Below are experts of layer 2 (counted from 0) of a mixture-of-experts language model. Rows are named router (the router's row for the expert), down (a neuron's output weights, with its number) and show model dimensions 288-383. Each number is 128 + 24 x the weight over its row's rms, rounded and kept within 0 to 255. Numbers have three digits each.
After each expert's rows: "comes before" lists some tokens at least twice as common just after its tokens as in all text. This comes from a sample of Wikipedia text that the model never trained on. Tokens count by the router's weight.

# expert 10
router:138118104146131095160109138095157092133125100119112116145138112137129113136094101103170125141087118145112124102107154084134120133143098137092170106127095118124151104179094099147124113116096141105152130092180120148134106148146162193110182167125128143138180098150160180129159165135137102150
down1:138119132076076181114080121105112129112108128156128153131135133136142108131150154138108124143103152160065073108200125151171130114118118132107059207153179128121138130135155133075115120138168096143166103180110141122117175133135119119119119152134119108118116111126096126080077186146100182093
down2:125089124110095143101137155103116127141117064136085100099129135161101116124174131124172157089112125145106178162127119129128123155178124139124141086112119162107132157128165140106083110107112122129136117134165086180109149169113083107135102103161153096128156132143127105118161146174121134148
down3:131119134091113126089133099111149125135128115111173125126139132118141158097055139107141143129141157104125128158076118120136129131102105115083111145115116151127112125160164124157179140155111081117139146110077128105166113099118121121127130166128097117151156147134161143129156119106094173078
down4:135123160171154133119103166131121089128098126102196138130123100134119162128142100095169142097118094132141123074106140122127108092155163141177153131136109097127124159136143151151129155116161145106133111123106087137167125119166119142168130133130086120130196120152125108113131157159130139127
down5:091144163083175100114134150148088110132100120096115130137140144129096139133150101104123098121112120139126094147135122076147104091167126166131157158119144118143111146108098117139141100109138109135154119138101132110134166131099176155122129166106121106130133139126101149122158140146121150112
down6:089096102090080175118128113086112148165147131115101101123141107143136082090115099106106095112096108134150083137127122152155113140127124088166091144149113140120163119121165075089141141084108147162101145158127113124094126132123109094117109073165115142151132131139086097122090130147166101116
down7:089139134148137151136127105072156112129169116130112135142123100131123148166075130137122156104095100115167108140119196174151095180083128108146153142088105160120123106135080128116083164166139104116136145094142129112112126117105135113125109160108122066143143099141143139146158149132121164132
down8:158115101110160165152145135149165147134145153110167080094107157095134093133118107097131132104125099130133119081147133095099103139089157151093126097149112152165110141120127146114155149158104154110157117101125113132133137125097146094137099118113175146151128165145143147118093167104141080160
down9:172139164127122149107122187140099148123132169097142150095144107132126074138160108107133116076117158107141163163185142137139158186126137145183128111179163087077172131097126115105085130125170168146165135109145109104122114159155144157172099108151124106138111137120152103122147149082144148142
down10:124172153138143119078123092132151116085117100151143103147080153094082140153098104139143151117123138165153118092123133117170101139171154098119157116128147081167132102173135154095148107123158127145156155097100097144139137112117154122120119131089135138164114131168130140123072095110138160143
comes before: ", ", ". ", ": ", "\n", ".", "'"

# expert 2
router:133082139143168107132093089104165114159101126105126131143139117154148127141133172146147124165128061175138091136122136094149134119096129151106125126140150142139152091145156080139135134126114110118071153105118152105085121099163142134094110117157116169121114069141175135140129111132168132118
down1:162140085131099163158145125135074145131123144113124108123137123185142169138109099161158072117104159111123106175121119133117121156145113133119138157146128103119143145138132151101116113151135134124137090113142134107117131136164093175140131138123112140125142148096177132109117149055139176130
down2:118123150111142133112111125096160086109101103127109114122114107101129130155100132169126104119129121172142093109085154132112125146126130120129094143129109137129130137164098153103114149112142161100157142168135141163129086111083140128161108075121124163146133151066112153102133081121115159189
down3:130095169138129154159147142138146102103099116101107092114099145126116124095146158146169098122155084161157106089141136120124131086126119134091132125140167142095142129163091110139157141073147148111107145114120169070091139115109061126123130129157128109137150101153158097129144142109145193119
down4:106109101126167098106113137099130112111108121062101170167148083112128117101156161130203154150158144150137140110090132133136136124143156102116099148139125177123113152151140132158093140066101118145176102067092175138082113143152106153128118127094173120141163113104146139136137150160140116078
down5:146124146147089107126121183124141151090098082135142117159122083142119133134146126190145153094149116146080152096143136137101148089122097126139154147157122108166117135086125091141065167131107168138141127097149181123150125096102152131133128091131146093137146125182118108141128156129096121133
down6:136128139132102108132133100163122087154154128121099104121131105121086127135092107173087124148139132131109117120136123173139121120121174122123106117175147121137134100126076108114100097156151123102154133124159140132118176128166154103134161116135104129139114136161148103166152125098162155150
down7:146162116154145126131154141134150182097149114131153133124118128129057136140146076136145133118134123127150146144101125094130165073140142131136120128147214193108117111157099105119129111122117089155134136124140131131147090133138149116088144157092122077106096149113103092123081136086132135140
down8:140133120117105120076119161115130141135131138157096095121081109111138142108138135101135119151148133120112140160129148124154092120134137118168153094085151139099077132136176125120152115126144105154089093118141102127143159133088143101136134141140111091137089129106097142141112139164133135130
down9:096130124144123125135117122136125145160174131110134132116160104152084165134132167109084158114160129092125165128140139138107124168133168146138101151104135125099045068088156140115085134127123096105138150147128151135119128135113168194119120166134142128157125112123133120102126171150128118157
down10:155137135085148116114081154103100104161126140086126147121166138104100114103139116143137131127152147106089069140129179139135127133081127126146112135131099142141132162126162128151118161098109134098108131129127099123098139112180125130076132121160086124101107130127133139137157116103133103139
comes before: "(", "| ", "and ", "B", "K", "H"

# expert 11
router:119140120114155100141114120134102127112131123121134145132157124170152135112094144131172161151140122142091102097175165154147142126137129148117156139124143124161141081166133118146127087134126117086138129099096151147126143129098112175094178178121106131108138130114156138148158125113151124129
down1:129077110166128137068103157108100146115137137088145161137121135131130141098103158089157145100094111170093120151139107211111110154136146139113152129147144080093122141166141130106162108124117129130144111146166123182148116099121088137154130074143144125160152142152123082112073104180106096126
down2:150137111159119107153120138175133156149149130154134123098101139079117097154137127107105150151133130127147155161132169202134167105103137124131103140136195122151125152096108124123114115089175131130151129113117111164052119129111095107155101058157091087110125158099138160152138085127127123123
down3:137132153154160120107096101123160090114125121114129145139139124128110146174091147105133118094116092153132160131144191133166159130157087162144160137134083119109132188131148157152120140104129117155158183141129128143111178104140163137116140145117137155112116106139111128110125140158106160112
down4:110131104116108144088175165148112135141149081140134120145159159177137145153108142128132143156133136129138080118116160166097172113123146124152107154125121136129131150104052154145093066135113143129129137170117108180138094130123129077122135120103128157135086138149142123125067138093146141102
down5:098153138098114148120140138147105154155072117137143120146135180128090149113135111169124129106140161144158134136129056136147178182142144137132151129165136139137109152149117109130107135134125097173160162146096125130108154141139129141111164144136147086145177120091097128136125165082145121102
down6:155142093136175127104140135167137108100144171111116148138177083078162174132108150121105144089145082124132092137123151133124199091126147125094112096098122174117080144104138113120137148118106149136125129138159121141093131131159185137098089105119120149096143101163183094142096152089126148112
down7:146102122128159125167104119093118143089105105109114138126150155136115153159119154113138133087123092091124134127120114117121153149156162111136103123121168137096131122124094137128135126122153177158094082124144144134105107127082201108114110145102149111162128111120128128095137118121136136115
down8:124136117144141149129114140105126115102132131126139145118140104170094178123102090130125149170091133150137093114124084115136135099114165154147139084104161078136140126099161136113111162057127129086133161142099132109131108149098132116114128132152107129126146121163118159120084124147094124161
down9:160143106106156147150167140144117122131134135117151097182215145139154147132130138133125131111123094112128106136134126118157088137137140140110134163115191107120134151127143105127122110087116144110169155141173084122116130157171122112093158097119101143151139161140155129157155106124169131120
down10:134134111140118103128133153119172154143153118152129106131144159109115131164151099124123140076113128135166165098144165112155097135118144091175093118175088144184132126103108188093108091123137142127103108148112120132091150111082146110159138106093146057110113143132126146133107146139144108106
comes before: "\n", "\n\n", ".", "–", "s ", ","

# expert 12
router:131114074138127120141129089160165114131103193112127111110168116109101161144088124188104139174151093146113085132145107111164137113154127131094177082108149141152140083120115111159110144156110082117131148129147141099112104129172148140093170137085166078098120115120135159113126138155154116128
down1:149111122133136149137080115096142077138145129157108114130138184086126131124123145119110151122136134152145104109115172133194074105113088077108142096100115098111149158142100129137127178145181140141126133120135137145156134160152127122142127090135132097100144120099107137134143144144143112144
down2:115103162173137132137124114149119114129094090165138109102140102171130149150098090128110145129090185113120155120127098099087065149164123136143143136110093146118130127127095141151097124161143116135099132179143128097116157095088093141112177113148160144136152149129163130113137104145151135129
down3:097160148132097133112150138123138112133156131125122119091119098139120140071110134097124117133131107094163132130181146102093108114101140080115119125126153111121162098140150103149117151138092102209119129163102088136104128170135151143114115111109114126148126117127158167127154150105113159144
down4:137106153129126119141125123109105129152116089136123127113079083098179128157157123109131163150121138090126106113158131115132147094154133136167062128167141146117110179153166103123130099160124129075123118149092139145127166173141113190091166154115134127111168133091142123122100147125160136134
down5:084117131124101114125136093144137109106106115098096111087114135135148148168170129166129118134120127149160076140162148179116127112109118154083159104146127110097165133106136086133131094164129170171157105137160104127141065174139107143122126115141060139172123162124139132120155120156107123144
down6:098134130129130146085143103121153112160117053133127127148124132162159124143136138191151154122133116121117108167165161118116117135152171116136120106147114153145097125137088137123139105089171133094117124092122126158138112177143160161140082153124144116142139093154109125146128163148158112114
down7:097108069102111164143118113184131151102133131155119152099125131148131134172146122113118136104135106129105150123134102105175095130084098141114102083107109099120172156135104122130110092136117146102159142140137120164143091137096184094110170144121142138108092119128164169100123131105158114091
down8:168151090137110083125094125125094149120066128115103130142127112134120163147107134114079149159140107110118125137101094147138135115100109161117158117107127135127076123140126111154140110164164154137182129167138113071107138134143163152119161122098141122119117135131099140103112123179151122103
down9:106113128129132103116126116150095111109115109176124159103130118120140132165145182133113107130110109171136105144099140117101121119152107139091113123115153119151150130111091130132124146139134119162118122131131168113155101154156138151138112130130104112107122121140110117088082085095114169172
down10:159124134170119125131130095126103135153108116149107106130091097155167129133169125136125117145117118120143148174106127104176143167086117110153093107153095135140101184148145143125105177171108124134136106137137114202131151108108137120147125117160139104164162107128132129117153122107124120129
comes before: "to ", "of ", "the ", "in ", "by ", "and "

# expert 8
router:165123137163129129122095097142138094106097120102123126150122090145135120149099134138131123152155117147142114123141158057097088127119104159106149144107117162175157116144094117156105123148141119104146133123074086165158125109179159149051151147121134157088157129121129131121158153100136122099
down1:110118133115109116113099165105136145155113112117125139132087119132145113164156112139147071105135133102134172104142112154102163146149119129101115131132148114073114105109152122105166135143080096149152146128116146079117182121113127126130102128122148117106094107093121152114155111096143058088
down2:190179128140107116150132155084127140127121168152140109093148149138126136085152112113117095086172077111172126127154091127122135171162168106154105130123099145126134128130139147139101147120145132164124135114092095122122164117144113108164081102183100148126119170164090112149116186134081115161
down3:098157127150106182108160122088121117092129124166122140151140118159116135098110133167103116140080141078157154132154100131125088139158101113144167119125131171139149137120153139123111122122134116170139100144140096140132141172073166114134107139112129112104164155159156152128142116134123124112
down4:141147143094147117125106155110165085165102097068123150069144155104154100124121134128103084144157118105117168164109139135108081116134096115171149124159086106193144103077108128102083111145102101133123147142118124127133169086140189178117133137112111139091088160130095095110096145120113081090
down5:081123121094111136136115130106160084103191134106173122138166124166129124125139100194115119130139137097138133108116197142148133141116117137075131147118150126148168161132171154137170116119141120117093124131174128140103133099072106137167141138092144096129119091168144131117162158137153140097
down6:092169133070117092119104136156153081098104112171122116133138133151152127154136145138126131126124133092112130129126086115161098154118113129124109114120121132104133161115147140094148118098084101147127171158137100107205132139096104139143117111119143118171061133128090111081109121142159099081
down7:167132097168119143121155115148180132099136131091171119154133140131129128100139126102175152082136135171156139099125157161112110158141116134123125090169110102147115174130145131109121195117119135142169116114121133133147145160161120109137138105110130152139124164141140125136146146139107123120
down8:147119117153110104143062135151177096159061094114176107172114106166092134093140152147087102155087136159142090128156111161146109150119155128143112120117152117138140139101137102111147132143084114114097125093150147111135140132158090109110145117113100131125126102091102102167111100136144164125
down9:094103132142097145115129134139105137071106136157152114127142163140097124123150151139089116143161139163125148160160096081166100105176103133131110140085135144148138138144090103134123107100122143102093135131122118127132108084107126080146132099138148121155111122136063133158082128125112118112
down10:134085092090126142117120088093107084135132133140145144140092098141128168099113148150150167091186135095157140144170139154128175203129168117143121137174132120134131127151129126112157107167130111153111094084131097129125126168102096130157116138105119137149123115118117096139138133118114110123
comes before: "| ", ": ", "|", "==", "ing ", "ed "

# expert 13
router:106109152126154078108122117108145107124109106127126151111114118110153110145096147126114131113093099172129110155150146087128133134109130165099131110082132125126145149142069091148118108132145108133136149101107131135121112136129160129078146148143104129128100127135159165164117156150132088143
down1:084112084119111180123160161154171100137119124121110158097121120131137143203095127155096146116156130152118115123164096108168109132124149148129103152124151133134124171128144159119131167108132101137178150195103136133119157183119123130133108101117120148130125141074149127102145114108125109116
down2:150125125116140101105133114108108176133108109102166115143112136147141185136139116133095143160146110122122157187080098089112105121110078136113112137105129123126104117118143109108141064144098112128106093150088153164110121117169130123150133115168144132151119086158165106142128146144143148146
down3:118104123139085163147113075130130104119183141079136126116124139135123145190135134139117149092088111182119126097112151155162106069139159107117132132139156144153102117135132144087122111099144145130117137134139079098118107112131119169131111099116103125110181141132117113128118112107153112167
down4:127090053151175136159137117154120132139125095145131159146141122188187176123178145144066141107085088083144112146137146145130132125151090081126132132092095104148166124118130105153155134102134115139104129176130151125130150176084156135125134147116138149115159127111098109112144150142133116135
down5:144166142077143137090169148088125078148158142114157087130157125116111109095142114132178086100162121104134121120127111121138112147166111120165147130127116133101100116110158076106082101158099145134127134152120094102135143115155176107165087098151155104080142134156129151175121123128121119122
down6:112087141132149127059101113143136120127077097138076106145163135131119128120120149136169145153136133140131121087132126135135105134084150125151168138109153153158126141118101099115115093114097151085155120111127145117109159124125132154141093120172131133126143116155121122127152154139114109125
down7:117159110095164139128136103125087148166140148130135148094144137125120126127141087125113163145130130150125140132187131079132138110141127109120161136083149134107159080157140136117118099135070105123113082132130137113090101142135077147101139126123146161140142130159179100132150083091152153124
down8:121112085138116152127130128100148095160157139127149123170152144115120113170106136118098152148118176114118075108114169098146126120170084107109152155126148176103179148082133152138130105141076113112092133132140116120140151126168137121132130067140107142109138112112177126134117122143144087144
down9:114121138146149146134124165133145116108109098137129138125092104162117117128163121158153095094121103097111148114126133100176117103164141085112159138113095158133151127176121139122157127111153112148073111163077109139140113074134098132161141115141149114152172150151156143079095116133138119141
down10:146151126156133158141116120097121130161149147106122092143161122097130106128100123117076132160178150116102092152137136160151166122131119141133121111132119105149124141106135122143143117165132140129153152107104141079134141115150091100129132094123118100178149164087120122119107097154111129139
comes before: "- ", "| ", "of ", "\n", "in ", "and "